From a checkpoint of a small mixture-of-experts model trained on Wikipedia.
Training: a variant of Adam for the experts, 402M tokens, 5227 steps.
Below are experts of layer 9 (counted from 0) of a mixture-of-experts language model. Rows are named gate (a neuron's input weights, with its number), up (a neuron's input weights, with its number) and show model dimensions 0-127. Each number is 128 + 32 x the weight over its row's rms, rounded and kept within 0 to 255. Numbers have three digits each.
Before each expert's rows: "gets" lists some tokens that make up at least twice as much of what it gets as of all text. This comes from a sample of Wikipedia text that the model never trained on. Tokens count by the router's weight.

# expert 7
gets: "e", " A", "re", "le", "he", " re"
gate0:140123099128126135104080124135141151123129128119040116150131138121109130121156161131146116126127156130127145128157134177064098197127124149135104123207175160128172112123125142141144125116125148123135130087124129096127201119119125133105186159128099206114121134145137168053075158134168184085135092033112016164130151129209120170190130127147087092085134128123114128128142115197140141129126
up0:128131149156142112108125137143107180096198093128112027168159076144146126123159219131135082080117145147187172135151131183115027121143128117192107152138158136091128134127120139143128145132116083116118098117135089161214123132127130059144121085113131131148108116130184134141038095129078119128146100111130077077124166084114112088098124134125125156121144087129106110083169126122130143150171
gate1:122129124125132127136084136124124168096140130141128124181184126119111114113100162045129163123123185141118150118104121161127097114121156213120106127182168124128164121242165113134134142074128114153129128120132154118106124115123100199108096160126125176078099149137191166115093127098122107097113092101100122119127174147132126066124123174132135069136099117162124224042156170140128203146164
up1:135081128161145179144136125112119078128144113102099101120114114126128138130149179109158141133124132159128090115137128147023128125097157105132074130170180196101163084136146130150121133060128156106105126055111135104188120060119125127183151134198184136161164150101135146116110126128128126189193130100165156104167160079083167116128061126123131125110149130111144066129132143075131230128131

# expert 22
gets: " ", "2", " |", "==", "istory", ")"
gate0:124129132125077142138162130109125168118089162122093109183113121125133127160135152076159118067115167069089105128138154157116139130063126150188125095128164096149129106110116131134130110130097167111086123099160158134155077164094147125103130130147126129111120124150122193099077109134134133135173125046088112124085072154152137160176127168134225174199111124172112168021130115106153158147056
up0:191101049152120172146127146128113118031157094118185129114110127128127147130127129115159076109183136119157130130141130134085061122090132127158130121152132112126128083120123125165046153149117240103136183124126154188049154130114135229132129120143075158150117118171049155083125130126105128161124125086092100135110130126128131112132128126123125116132128127125097214106108130167130127126154
gate1:138138126115073123130124113212123116149111122073115123138145118124114073117136146162172126138085113094051131121121138115081228136182129140128125127104146140190126164138128131130000121113209074155144113090125133128097154155157134130111180074141149129128122171132129141131112134122137195132144079135152109124074135130135145136106113126107149193143111136115166129070143129149133067147122
up1:131141163136165159087129112116116123140129151126137135160170134154137127131084126094131045127145066126108189117108166205098209129037112119138177071133131174168163091107124145137123145001122123122146146205135129150145149155170146121134067152123164098131142118103130112091167128127155150126156103118136107143122064113152128092123121128096125122105084073143167118103153126122088078068107

# expert 20
gets: "i", "er", "an", "in", "en", "on"
gate0:175199200052111185122116127143128125155093203067189120126123133179157127127168076070080142140101153064077184111121155123121134126205107150123078098114107103128148101137125129146099127138131170204120139111177116128106110127127139168119113143137163063104108139155128144110086125168102120120141193174137095080140125180181156088132171125110126153127080100130125143133087133134095139128157
up0:129055048139134128157115108127130166130128118159121117130127134126071119099089130129149111128137115131103097136120123129127153185130108138119083135128140147114105128087095123140133172093132127112137123169206120124084222196146136157133127124138128117190119127128116063096121125145171102137113116120120216187123113138061149128099055109168181143140126125221128094118167203038133109126168
gate1:149124173096108160127135182131126111141103110130112145144125068120168001163102128126172142127162129174099236168143097090128129132170125076156131164135078127213128152249065125165109130116129122093123069150129091097133084107127133161135143132131126117116133128126105127123112105155116136099095143055154160091120146120124126125140206124123120148121094124128135177131123100107157127145138
up1:136082123126181131162128136144132097127100125131195121094130154156106104101148128128108036134123128113134128090127153120152130159139122069121132107132102065133119130089065184101077128137124116125129155099115103122153158145153127120102123111076085135062081110211125136141148144160056169135212135137067233104099174128158138051197103122129155163133175117124134110182144148141115142137120

# expert 1
gets: " |", "A", ")", "C", "L", "P"
gate0:108126121092135101178073087124135082134148122138102169153158189123127114090125135146255116131098135071117133174119075112160120098129129107108114129133131166112129087077140128124125162129128121130129139136142148119227149219135162104122145124167145097149175162107142141131129117205171166130143131108124080112123147093074111126130123181129131194131137128073045127101041115138113137130131
up0:155112146150090104133097140127119138146134086120196121096126097113152114118154137089166128106106097128130114115139146133132125126151149077122147136085118126131033135129089102126142159168124129072128109128178114140143121126078069129170168143147140133149093044173120000128112143131069195117126132222108081128155114126146127130131150131136138116133139132231121081076189140131124119169133
gate1:112216141129098120124131106150109149126126123081132179115178124199174159095141087143134144127120033108130176138126124116130127115144082128072136130153130130177137127101128126133113138123139127171128096250110114057101129196122125132109122159094189121133129125163128210138123126133201127091140044121129135138116118138140131159125122182122143162134035099126131130082088113097152108140142
up1:126104125141145198150085123127108137128134111101128091104132107086126110128126110141099139022127150062127136183126134132172137091128149161111163116134151124122155186087217149120117118095108155102115139152125095094148138134064172108126142128123107142052119150100156126091231116130155145095179170049143115162146119160201127115117086127165174155129091078121118158123110050129170126136131

# expert 17
gets: "\n", " |\n", " (", ")\n", "\n\n", "|"
gate0:157149182070130130056126148124091144076130126123129121142105138127104122131100196079133127074121030160209119126156246123131190097113102128154171142138100142168161132138127101088128082092135143152130160106133135198129145123177128138148135138029124120115114127152118138121146140175134128134131118096133127111117128093060128136159099127124082122047146124137126108113126139130123149046125
up0:132128130124111104144136129133118133141136131131123087098181116130139000119125138104177137132118128104125144129121130115118011151137155100136112134134100128126151148140128141144112177129130137121145123118153109074156121162126172130129123117090173128123132173121125116121130119120082135108133104103131232156120096108203112160158112071112107244151191178128105165137137160110132089180082
gate1:119101117126154164140128118125121141134125129119131166126233125092142148111134083118188118186135118054139083118128147207131054133130156103128130144115064142127088129150123110107140130129120106123103117126171065215136153081153119121141114220146108121128126170110000107085114126133127143143130198131143105224109088129154124128106127134133110129104109130130130126145130124136173136139129
up1:182146157155091177138107075067198197123126128122119156121128127106153093128118108179129138117117125160131133118129158054125114132095115128096123148177128120113124085174163160033103050218128136103114125177125128234133060139138094137125173111133112139136070129197101136126170090088128138123124139176129129136163128084126141114110131106107148127165176104126149187108160113124123128129096

# expert 9
gets: "c", " C", " H", "h", " B", " Ch"
gate0:188112200105127109122139135205127128157131117086130095117135129062144141148126087157129155065131174075140107196136145160130097128136081141089123054141122116128123137081094126159121142066128198055114101146117059138130129132169127094187128161108120179132135117118115124167132125125125128127132189196138147119108050129110142067162157103100153119113097108104136129154147115147071096209144
up0:086118129077134132145130128129152150070130137142180138137150128182132150155127146125111114080132113134126171100125183173179192146142125174078158166180103109139163101123118127129090121124122137114112048119145067070173192065129126075114127138081072146097003124059129174138072106117092119129107123121189123124138150128156122132121143133095181126140096184095183134140113136128108117121127
gate1:139136127150128117151167141133138109146134051111173131118128129084129121120073129232106133097121167138221078141123070125137114139140130134233111218047126125090130105135127134168146122113043098087092023112130128134123174131124124116183128119085138129131109132117133125159175089122122139143144124138114133086122178126159154138091128126130118127141159142102102072115106128070105133128143
up1:131113049221154149152126091178124128126117110117127109173128128125060076172126101133124131114124114131128184116089129144139132150165168140050198127190130134126120130119125090125113144141164072123074161167147127130186157129203115172099174138172149133123109131185120092093150126134084127146129165114158071123126073128095177110152130137104122176121095193157112128104092203081089121099131

# expert 19
gets: "0", "9", "1", "8", "–", "2"
gate0:109126132135084124190114119129170128132112105153214136145126131128138168125128137117141168140162142077120150157122151128185190092107150130140083167125103138140164133139125154094085121094083114096126134131146074166116139170125132120152167128126168175114134151123076138131100145095116128071132085117123139090075097134186129131145195141151140129075022008130136048129165128073085162125131
up0:126141178088135148099119129118042130119158126131132123127132145129131096139146156096105017144128167124133127130123094123113046127135104098153183120126133121128129052124129068093136131196076104114157128131142190157094141097120128133123130115105215138146128134064189140129158115139128112135127204109132117169162227069128112138126126149129077127215120098127139152126128126194121143134122
gate1:140110073132127106120125126068151164153084109131207090092126131146131127101120086136125161255157092069168174098142166126174128131155123150162120194136129128110126126120141171157200127103100130175014158177143123128106121075125112131135105128136129132154123170129125214130125090130122120130125058133128127164088125174129074124128127146127131128097119097133089127166135089117134139128128
up1:145126174085115146133068097142134110107212127099119108184129128123128133127189116143127127124042128152115116148132116126114127090122132036055162161142180160116116106191129116132079164146172067130201129107131128128037129122158099136125112165120125121059161119097131128133113086125127171136114129079128128118132167141132175171128129120124060130162126079127130128109128145154129128015155

# expert 5
gets: "ol", " v", "il", "v", "p", "l"
gate0:040129118121133131215139105114174166120128100128137119174204150132078140155125114055099088136118169151131138130134126178075143148186102127128185083043145102128098089087128101163075116182125105111111148122122141148192152204105130159125141119197084147113097128145108108135124133121127138127118066213110126157157145182160134086123126122102082131137116126119153176130085127091118115128130
up0:119140079079107157130145099157116201118156193087146163074128132071142144127142096119128142168112135129109114128117129121116136157128156101127095108130113223151078127117075136132091129126125153134129130127241127084139153100146122145137118123047060122128113098143147108100107119096140154194119183119190040145127131143129044127118155127150196123102128065127125142149164116143122070126123
gate1:132125135115177116133127128132058160152074175128086128125052107085137055142065141147125118128120116129128115131182133076078124091205127092158133150127217115169131132125153133104131089101125129150107139125106139110106112154139151198144135104106145192153122119129118125127112167093130105128072129135080132123036120188123133189138128127098094067110198152141135146217137094129156152119165
up1:080117131031136078065127112126134127138064140155126128162133145151131118117129127159070105156105127131125127124128019100131111122107183128162092164167124117041128082132147124127133120102146128160155151155158155088031149202125139201160150118093099123114142131177134160149147166132082173136115126155101127192116109132112118131090180133154132146123128163115113126100097183122199156131157

# expert 18
gets: "-", "ation", ":", "ity", " Count", "ry"
gate0:124098146123127088111150161078209097125103141125120139159119203128100127128135124105129161094121174145134130143175138136134137148174110111127147112174076127121190119130128151147037132131101132170093121069128155172223160089082115028193096085120128127128093124156126180132128092188128139113087142079094104084098123117093128097127123095143083063127153139129130136112073130191128128137118
up0:114123110097145109127113097101199136030133128045084129140094128112139083104147087183142140175155115143134130147116132122132149111150091217139142098124195170116130123141135114196128143123130129087195129142107124116134125155162111121102148214135154088119109104146154072129094147086140131129134131043155117103161125147233115081102136126125142127157211115100149105139130145116129122182137
gate1:127129123109095096087126124128138230112132101135160144130051148128133183100069128142096140132125124153162171094066125125135126151126117125128157094146066111121126128128114134134131074157190115133177115167158070122141044129116117129184099151127127130130138137122114133103146071116083202139131208034178104159141127133106180142140072124148112173141134189126130119088123122115157113208127
up1:154128118139133127128079124144143126070129092127147138142129139166108138129148170101122110082124129124072203162095111127210129119140143118140091132120187128140119116101179113118151114129124112132133082122172164140106116209041103155185130129168127125116107083140126084140130136140130115027100128138079168112135113157127206112132122171178135126081165116142179181147053179127093120127042

# expert 23
gets: "ag", "ad", "g", "k", "og", "d"
gate0:157130126131085130127179121124112126128110148125128127094138136126132134150169092134133086098149115128102171200106158132149080128128061098171118159067124099163116101061100147148151141128066139119076102145164000100123097163117132184108131155111149187145110157121076120136127137145098063126106168132127104149130103167170157231160125130127128117086133111127128163145155143126197064119164
up0:121084188106082172113145163098129157044144131134128128144130125129106126178110183124104081144109128127155139122128183078098122139098148119143124070130138118110121182177196116138110160135096147188141135133132129128244134169118189086133135081125132088132052111120142101109154110139110128105135158120130179130148076102165117136098132143111110171115122110063149105123165178043136170176077
gate1:138159032110128221164216103137130128111091113129127127135161117121185136128100127125093133109202102108127116171155125124134132150109134104125103120211149029084119137053126158133128147120085113120105137142116104153194119110178144114169145123112200129119109118113124151130132134146090164133128133101153154069125111061164105144135110139115053165163141186168149082135112162139134112109151
up1:081131128146160129132155131183129126127124125136103088117039112115138067051091134113130139175109122133086150216135091127117143091133155129071150113127121132136131102100191128138085204134127189130109126137042138100145080136127126089083102140161143088132084140128078105155137150154109133129125163197117070206130110097131164157176133170128106108140135157210084119170123123151152159120116

# expert 0
gets: " N", " n", "N", " R", " G", " L"
gate0:142107128130153129134085127127126130121128099152130128132187128178062155114129130127128053102222125143134108087106149127143145222169198043059142120124111142131128123072142170107140109130105166130123157143072149076131153174155114122095166161083129012128123140127107049123104128109124124128143124129067093097123143125152146099140159168127141161117112126164140124151116156196102139097124
up0:130142127130132123123122105155091091116154081136127136131128176103080141127141070194109128086138110219154134127149154167040129127111151142145109174130136128118102137129123172132128139143116125093086129131123036182128178151122136146066134147124126124120126147071128071118131178046124126206074044126131126122129127128167129124108171086114128112083096092102136075139184185191174131129136
gate1:080106127124129115108118144104122128127128176118173128136124121139107151182096091177128085145128130127060136167132181141122173124146138109126189113131088104122130161136065161071071167106144229129144075156128105198134162125176164127109122171191132132091134121100054127113179112124128127125131126125114094130128071128162130114069188153195138057139109128142128129129083141050185128102109
up1:137141121032154132145093133131129125125140120125123148131114149196128143140135099126104060115132112131107139139118142171052131133160112123086194077138105115133121116116127176132065136149135174083136076132125124149127185109124127146139132147151061187148130124130126133049173126128129121112114103092083100127141132134187149170019142127193142128083051113161120132099074126109141206124070

# expert 16
gets: "r", " r", " Gr", " Br", " Pr", " tr"
gate0:127092174111104117128120144113146131181130156129192161130122173126135118073129176089124183108130170145166083102129126124109147134115086148035152111120159197127117127130205125141120100116093131144104157083128185200085132152130138131125142117080148150135102131087100088089138110147130130042118143129080130121129091124140133154157123112146153128120194144082119189101083056198075131160065
up0:100172163178122129149132146159139112114129133083126104128165111061201117117155105130130142147168154123161117126104142164184115145111173127128161165142173105134120123130128106120120068113101090140144040118141145186125108213106148133199129164109109135138095108151102092156131120130116150125124112142067111135040072126126113105124077147169175114179052197104127123105156131125115036154164
gate1:203194175153111079157105130087126117186127123072116181094166111156121137162126185181147044130136191162097123128121129110136135121117119126187129135101124170141122078123113113174128136078129159116147093187122106123154156153107108041087122153201164178129083155101075120127204123124119062142117063155130095127122144164131126121094121149145092133130140142137131135096131133061097123127132
up1:147142127140128110127059129166140067162099125130106134127127102119114109114139184133146153136112143151067142118134081127106186055082130137036187126129129195152131156133143129169127134128148113130129097128133110124108118119128143153129096116154164042078025158077111132089136111123124142198102094209070150165130116135129115110112157136122182105175115160072114082141189145134107116179137

# expert 6
gets: "ar", "ec", " ar", "ur", " comp", "er"
gate0:152128132151178087208100148085129130128126124139128128134144074133118134131136137135128112189111118156127065188111187074052094139128129135172126086122061150093089130119143102141127143170142093190125140096124161125159125124157207117089120156115126125129144120131065120105067155117159176061128128090128098079132204174177146061129127115164166172189123156115088090081126133117160132118149
up0:167132100131167158173129127130126127104131128149132171118133133095131103162171049068144169086128095119097161025126179135184128163131157095142128126147111155154096106126096139069172121174128009128189119128114134117128122144130127124173113142127133152122109132160100118130145108103088128108077165096126082070130219195105170153087048111155103129144126081122125140113123147126129119128164
gate1:160147144148063077146164127128128118077121128123132130193128130118185121183112128125171124124112099152150054129129199191086109128128128035126126100140128140117070096120101088202047127120116148146074145166113134179212135236182131079127129174151104118131128167103130163131088129125128095147126115125117099122130125130038129141145102134134141172118125102115136144098130146126128116137137
up1:100132123136164149053112066106122030115133128106120107087165172127115168128084137128107097124140127148093087086119129145143138126128080131138133132110091093160119130124127162118136134121128117124245069069085095154070191119115171120143127132019125128119136135172158067123125222151169178147091113129156172138156156137122140127148142132192107093115130121167139140137166144127126114129130

# expert 14
gets: " the", " and", " a", " The", ",", "The"
gate0:128148128092123153171200111124087123110074138130108128134149124150166127128159111129127068082134148140133113117128215062169173091156122129057130090129128078141142131064127088131124074231136144053123189133136075153138189171136131165133127123133134107128128128116082107128116141132145104151128124126089095097127074117135080128137136206146119149121128185134191161140089122112097132133207
up0:130130130123127128128126169076082128142129109066161128131118198126106211139138255124126099119102123155127147129145123130123155118084127137056129074126130113129200106156125130103000170118021131127161141194145127137132073126173132124118129119127133175136129129080124124129189128157121135125136143122132129100128116132128127092125096128128126128102132069129117149159155094165122127148115
gate1:129142125107126129017098103163068112101125126128134127129066127045103087121128178133141114138114121116098171131117114134107146152175090189121105070117153110131140106118079118132127105160101029148183125138120113125116111147130170182118103151075140125129139164178199139097147148140163164109128086131128125161129139138212212109228151127103142119145170125126156128120127141102124127097160
up1:117126160169129139132150086132130124129131143128128122166129132124171111094160114130221184180082087129128117117198123144159153128127122149124132073069133136201121125083032103135134126142126132127130138181130170115149124155111159096129131127129132132125122129128131128134132128151144226077128120130143132154129121123061120087159129124080170160243122069128239128111115108102164117080124

# expert 12
gets: " P", " M", "a", " D", "ia", "us"
gate0:164126117128078119134129124128155143133094102106107126137106079131149134126127190149167193128109172105143144155129128115105125206099134140049153118138174126141131155122151131077103130135128136125117140114065136109158128181111131045119153118127118126117170135164130155095122128125157199079135122125109024106131172125123146124070138143201140116065117140139101178126125136152090129215242
up0:130132126148098131107155123116111159102119117117150123133108122163133152161074141169162122124153127119133155131089122193190128124108103105148144128125115135137134131135096119125169067150160150155173041129114148209135114125163087208160114134136157159145147048124126073086136126129051127090158072147119154126126125133119069110021182174133157127130122146151074145126119111106086051203130
gate1:140147131129133127128113204173150146135122107133142146191170124126133143058136137132062040028095072125127098135167183115129140092135109128030105121151139131185116118145228131124145129158157117191127117096100140118103119084143072144151155113091209085169152172132126128133113171117149155139097161107108133103113112130081124153080102133114131146132109128088125159130111149120115182136132
up1:080125116111166079172097155095119152136140135151174108116086112129129126071106095103125116145117174127129160139131128125131105080201132089111059144128126096107181133207160122128128121119145101127127097170141217126150143107126127174185081147111076153206069131128136200182123097122116128094177177069080168175133162123085082127131082139126164153090116153053134126129095137124133140123129

# expert 11
gets: " s", "l", " S", "el", "m", "im"
gate0:181077126133128127155128134176173132150121111130127127112121147104093124161107130116127159130173123123170135125139095120124106120103144122052171162142133131117166090128074122110144095181100132109162141106130061184155181094082176157052155126162099124122085177071128094131108100219175101106174123114170071125130119121147160125101118176114132129128119099128175131113153200063101172040084
up0:130136125126109209112061125141129074116126122107126167127128130201086131122121063120142149110165089051147164116147126114200122126126136186105125093127124074129125129097119132072119087160147110068121150158121093129156179113190135154170127104151147131125094158131141130101219121108140126132147183126077163209108138129117126084128116074129115117149175175184167128221137152101125126105114
gate1:124128080158111155123142125180142119100121130126138137158145100042125175108150142107100163112133141128191137137082130152128178192099137145063060116163212200130113126120155133108116110112116188133081195074165114057140126080056128140139203101141125140131088117127093164130133133109149134153126093119129120118128160112145129136083172136153144139117129062144089037124128095140121130078155
up1:160127150105118103122010129157128128092135127087152091140126131103129095078127133096075108143133089126111130182123101132132141112141141116121137153122196128115121100149135130147107089145104129117111142147148104174174154138136147133083153147127109255157131121155134096114168126129095135145125103197099129152125136127083149119129137158155093126014169161164163174125125061088129129172211

# expert 8
gets: " w", " W", " b", " f", " d", "w"
gate0:192079128071113192136130159123094134047127129099177124155160126124064121131085134085117082124149104151174109202127129108134171134128142046157086142169132128115125075129129163149128128127139148086128108134087127122080079174130146142059106127130149101134125122089127130157131102112128074089125127119046199126157180127181098087131139136081135151124128125175130058135122152144125198151174
up0:127165129130128126132147164100131071114103115122173127069087105150121105138118152081174121078097133162131139103144087142110166179183126115103138111139137128136146122130119120160087142148133155113199106084097125133172117128076107106129043134129161091052089069123130129183122127163126024152215082131108150113138136128186128208137127181127122135125180127159108101187174129142094124148166
gate1:128139128135166117126129195134128129138123116103096128126125151142094100127144106129130128127107131128128131105189130133136122106139174128117131071131127129084095160162115074126055150151142156099128129112188109088240122120126101120146118161192138152115127128148124122141118125208159081142120107130122006128170095132083124063083105146127111108204050101130145141126137172129170108091224
up1:101090139094194110129128128018119137126128110175133127177119057138176080179111135172056132138133106047136095132076171128152154121121147146166164159115128147119174128121133130129153155133025135128118109107136155113126089122131121134120128132136141111170086127108147182128108141047113127132063125070122140147136128109132053133139160170111228113156125150135132086111125128130111147145089

# expert 13
gets: "0", "6", "5", "8", "s", "4"
gate0:130127126124110170119104110135113148091129129153190155186151097143161162129119131137155128130156137182133083150064096146122066117068096162129124114134135115181181104076122155131187151104154151135120074073054135118037124028132153155128137128105022133101136153138124179129148125128118128142125145129127113157122166171096129161106142075125093129044140160127124078122089111105145165146126
up0:135180096119140154168144051139069104096174128147098125151126174127130094152125098112129152180052163156117118164167156101110176149144119095124129151125190126128106108150174118129127133127161133116130121111127074202103201123116125133093109092177133132104075165140172052114058145122140214107128120140125120142129175092164106138127067123132102179188090179106162125093128151127112127094187
gate1:139098130129135126165140152158114132132114124138132164123119131132127000132122152126038154128171114086147098096125128120112111161122127117129147151136146128164144061130053099116130122130118090169133053125111118115248141169113097122133111127119057168053158095105076129106164133140101114128114218127141111091120120130127129140113210154133119136151128140100119125150131190162121177131101
up1:123145151128113139107141192080134132156092132122125121099125127136140114192119137197118112092119090136141046127172122175130112180126174207130130132111113124112081130147138120120152060050109137169122119102129152051133156133114139150160152117164124016196139139124113129129151129174143115045128152159111111126128094135124143075140109168130081072127206128120123113070138149140073134138096

# expert 21
gets: " in", " of", " to", " on", " for", " from"
gate0:107105128148084126093116155158126042138129127126129131108121204128063166128135112061128129128098111128083080138137127121127128247131153103144134157129159175167128129128076100129143204131091136133171145128134122103133131135158126056128126177127135040133195132109126130138151125077170087143128130160123131061128140027134124149211134111127095142130120128109143094143157132125066127132132
up0:128127103123127229143128065124131095087136129129122149124133125136063131119132104129096142129102175131129131094206155078084159127161078189120148130129141126129127125073117118131090144150131063130089174116108128116118165139127128168090167141135112104160071107113088107061118231159143143233127105143100167133133128126143115117201060151130128127113154184156176138128122175135083101128123
gate1:154122129128109138108161180145103141117109137098109154134128179120126198119051101139127141156093114115126199183108051076169158108132151130127128135131125075148151126115186199199109144121132113092166136116156141113109110126129136128037150069102128100131186139136138108107069120114181137206140115112086142158112082116148116128136127174120091078143118134133083171135127090222147130089092
up1:133146160127153093153116119130121119103128129068113050120149105128113146033095115129138127099122117148160119128128139108215156126130123090135128152126129108098129144166218123154147108149128117123183102131132128178110045166130070115131128129190132173126175129162136134091097137130129165181112121177128154132140136062121229095192123153155134121022104180128126131141107154125123117128179

# expert 10
gets: ".", ".\n\n", ",", ":", "-", ")."
gate0:146162232124127095134120144125207107133128148095131102185076140107112127145119126139127130129125125182133104085161145135145114106140119093138129129114123129148132119117136129088147174075159120132128150110119143138173065189134123209130096118082083137153113166095086112117139128145163105135115137093143129157077134122066147076148183142119084113096232100101133075127130126175252126109129
up0:129162090127132111107171131128104128131126169080140092201140102118201181132142170174129133128190113173185076136122114114134135106114135129064185068148092122168100119141133128106073134150130223068205145134088208132130122175068073149107125117096164121132130149124095131125118142104174178170105173110128116130119151092120130123101127127127094109087120118149159062172161129121124126115179
gate1:143098126176119127175173112110139123141127155143120123051055109116121156180162140166144176156153097108130118242135143121161150099110104125083149118130128195092131129094109087050140062032134139148127198128115039168083154138105127136121116130105156141126104107180123104129127143100135122115109111131150134153117149129126132142082189127124127144167123126086094117082174116128170117195121
up1:128126069156116126121135174118113162109134116077096143142087131126068080116127129121113135122084191114151128113128130086083089090126128142118232127125122125150112195180118126105183130111130116078175109128155130059105164075144116125193162128000140127168113128123118066107090161128132127128129128133138142124137133139158131173103156101100215111136125153119103121163153126160210159128137